Experts of a small language model.
Size: width 224, vocabulary 6220.
Experts: 128 experts in each of 10 layers, 112 squared ReLU neurons an expert, a sigmoid router.
Training: a variant of SOAP for the experts, 407M tokens.
Below are experts of layer 6 (counted from 0) of a mixture-of-experts language model. Rows are named router (the router's row for the expert) and show model dimensions 0-223. Each number is 500 + 25 x the weight over its row's rms, rounded and kept within 0 to 999. Numbers have three digits each.
Before each expert's rows: "comes after" lists some tokens at least twice as common just before its tokens as in all text. This comes from a sample of Wikipedia text that the model never trained on. Tokens count by the router's weight.

# expert 115
comes after: "\n", "==", "===", ")", " ==", " ==="
router:476518495481517482488464503501496493399519508502502461519527475480505500545531524515507512473494496506534493529472506503497548518484485507499507513517540478473502516537534577544538517499505498488481499498515492521515486486496508461510488537515508497494505531479521481476520522477515522497477560534485460502505489495518520509473496522511520505474504495494537479483516489520485461490515496540505495516508521512509504475497478526493462451500489521523592536536527487521501446477525480554511491555480520498493495513498511575506522487494492487507506455485523534541513504487497474470488522473469506470540459535492505447503469515468478457467476474502497536518524474480510488471489

# expert 116
comes after: ".", "–", ",", " 1", " 0", " 2"
router:459505530498474513504544494530512514466543540460497496466510483489503472529511503465539505473495538505497517513481519524486569502478494506486511497465500507459489488531503514521514496518513542474474523543535484491519515462532586472491478503512493538549506478477493501485529520470497497474473476518498435472504485542547536511484514485505495468495489490483483515538534457475485517521488477498535492526462528530496463490569463525488473530524506499523508522476540492513501522487495509464502505503489486533544488487516510568509518485511491468529520491533501519526488461535524483523496497505531484510504467514537463447484466507550506490493496504506520534530541495494497487508524

# expert 58
comes after: ",", " However", "s", "ed", " year", " time"
router:466486496490491479514512497542521486476523559503537489498502504483489487530524492501541481453505538517529544545511517504506599498480477517431508519508528533434482513533492519509518492486492536499499507498515464504515488501482530441504500531502498500551519522486482542512507529495484532513450543500484495465515479472529500511460509498506530474407512497471490502531500519516515504526527523509525501477494498503499483502537480495464527458512510530488534500537550445526512496513487531531492508481500521553523552489509511531494502486437527505499476491530510487543482506508532508513515508476486496476513488525521494474510515527490489474493491482484494540480510505494510485483468

# expert 34
comes after: " (", " |", ":", "/", " $", "|"
router:475515517503471488513446496533508478443615544473488495469488475510522501494517503497531506484504477550543503566487523509471553494471479513504490527502509461442473527485491529499491493480498501474465489510480477527514528468507509489519502502524505502537519505464486491491519464483508530519474510495483477501494463512512533525489496457489494487491515462492513518518506490484488507499522489512520527545511510505507513506536491524523470445511501519505537519495533489499521481513499489513495541500523492513534471507483511580529498500492505498502494485547518519524501522492517462476489495497481514499531461524509484450489459469483442442427508498476516499550500508470494494528495

# expert 71
comes after: " of", " in", " to", ".", " at", " for"
router:460482515487486504517464504541517505468482534503522518509525489475527487547528488501520516475495511528518513474502496472497559511493502532490533499482518489500496495522524532492527530480501543473440535506489505479494459530482488523488484518492520472516490509475496499510514526466482556479487509530492503478506491553542504517477489513482488490421458490491507499531517551537474481526497533482534477502473491505513452526527494532493468445496488502495507504500512452505489468530496530493496498532501546557502550521464482561497506463508497477472449490481518527524523505522532527487473536458512474508539448486528505492520466526525476500429470511486515500479495532481504512502487

# expert 37
comes after: " |", " (", " s", ";", " \"", " inter"
router:538518520468506522509461479528494503427551525493491444460522493466542485513524478430520535473501569513537500538468488503507523475486455484510488552479507494460534498490491529507523534478492524458506534484496503504494529474481526495504498457535514504507500509491521516521531497484524515464474511507492469468504499524523511523464481517483554496489491446513520492532496509518471499491505553502479491485497517503490499466544504504491471508521514513503527500475513454519527494485501485492474463510526502464479527503520515555489485501479478535485514470528464490524542484504507466506505507494475487482559463509505474473475497539504506477461540531455527522508501481497512507466448

# expert 81
comes after: ".", ")", " |", ").", ".\"", "\""
router:485506485499489505515497476537485473440529524518523491547484512486510508570522483492508529454520497508498517574487511513484546533471499525530502504528525506467508500528513540509514528492483541472439485496541486513530515507480515456510499551469517482549485552496520527491486500479526524468472508539487477519502478496540538537494506493508527521460524468488520500510528488507489475512518543522494504500522508499505440485546496506482453477479487505497515519513502472486479447487479525541508491510434513534533516500477521558482510508483485467489466484521504530508541510522514506524489528477523524488533466528519521485490483512468490536484455478480492501491501489534527463470491

# expert 44
comes after: " the", ",", " a", ":", " The", " do"
router:482528508509498483498535529538506503448517534510498505476489481509500539535494522491516514466475474495545501518518460517479511488518511520512519530504552517423468468492537489529491556492510522464471509477524519484502458475485544482497467521516516514533503511516515498543522469470495523559502509499537481543525518532500530510493493498468540509454491513526512518507506495513526475499525532475506541513481511535501505504560465514496504482532534506472484518523517473494479472506509556493485484521500498535491538550485488540472570465482521480486471481549518503512480461512507521481484468461511510498554453529503505472485529495515470506459478507502500532516465515496501498520532

# expert 5
comes after: " (", ":", " 1", " 2", " \"", " 3"
router:445495524525518500469499518547468457459556561476498503513520470516492464532511511517532499488481533499517532533489506490492561498466477506507474526532520542476513520491492515488527506475487524469510473492503486537488531514507548469475464483516498536525522481496526503503506485482508485520468509491512464451472506504512500514466514518499512450445511539496518523503496495497498504492473500492539453496503498460443477543541464504483478524543502531496528490490484484524528488493493499501495463520482504513501529502499447583513480513486517470496497473499497499525524491488528486530491506499497522494498453522516487434446462525483464483444515539514494518511525512460512511513485

# expert 66
comes after: ",", ".", " of", " that", "wh", " for"
router:488520496496498521467527500505482459472495554470500525519512533509496505500534472470538512486505519494522571520480456494453551507470495514448532510494535517468496521523530551498533513473480509484493504493473520528518491474505568433507492516509515507519479504439532479508512535498499522509488533480515487480503491459509536519506481558499554512467504494502495514515480497529508512502490506509503534507486526542508514457535494482493507491520501497448506493507485438544484504511475503516469516530525476535487531478513501572499541482478491495482516500548510501500506471545487479487517527459486480471527437507481498497510505532528519481445502466522502483466492503491496496483467

# expert 87
comes after: " the", " a", " f", " is", "'s", " long"
router:482476544491492476517544522518521503442527489480479509528526505497521498543524522467538517440486492461509506520512453517484529487496524503518543492504534473449505507509486512505506529492505501522457485516517490470507502493505598467499484512510498513506466509489493503467529497523508541523487527528517506499482535497526539501474487523506520485458497553503492489538512533493499491525501495517539464501483509484496502490531483485479497516552554511484529523514504484531480457536467542535457519533491511543535517529518485541451542472512500477512508535515514509504540478520516507526497539479520497487506479504518484501518529538539472509439490490486497531484499483512467528487562

# expert 42
comes after: "\n", " |", ")", "==", "===", " ==="
router:492504507490509504509501509501505443425526515469543511500561508476491520528506556460529497468510515517547532507491482531495538507474472508483536507500485558445489502531516566512530533502510539514490528469532520512541466535513513459480520517541485490500478510499532475483496518443491512511485583522532499495491484495525502511488523527531529480475508479503534485492515512490452514478516550518520464488488504495500466507507493532464452489515512488505539513498513477501497489497497485530464504543500522495500496496494510581513512531508520505495507480500516508525489525518507522488478543486500523519531467520474530454488497511505492507436511515509484529524489542494511526502504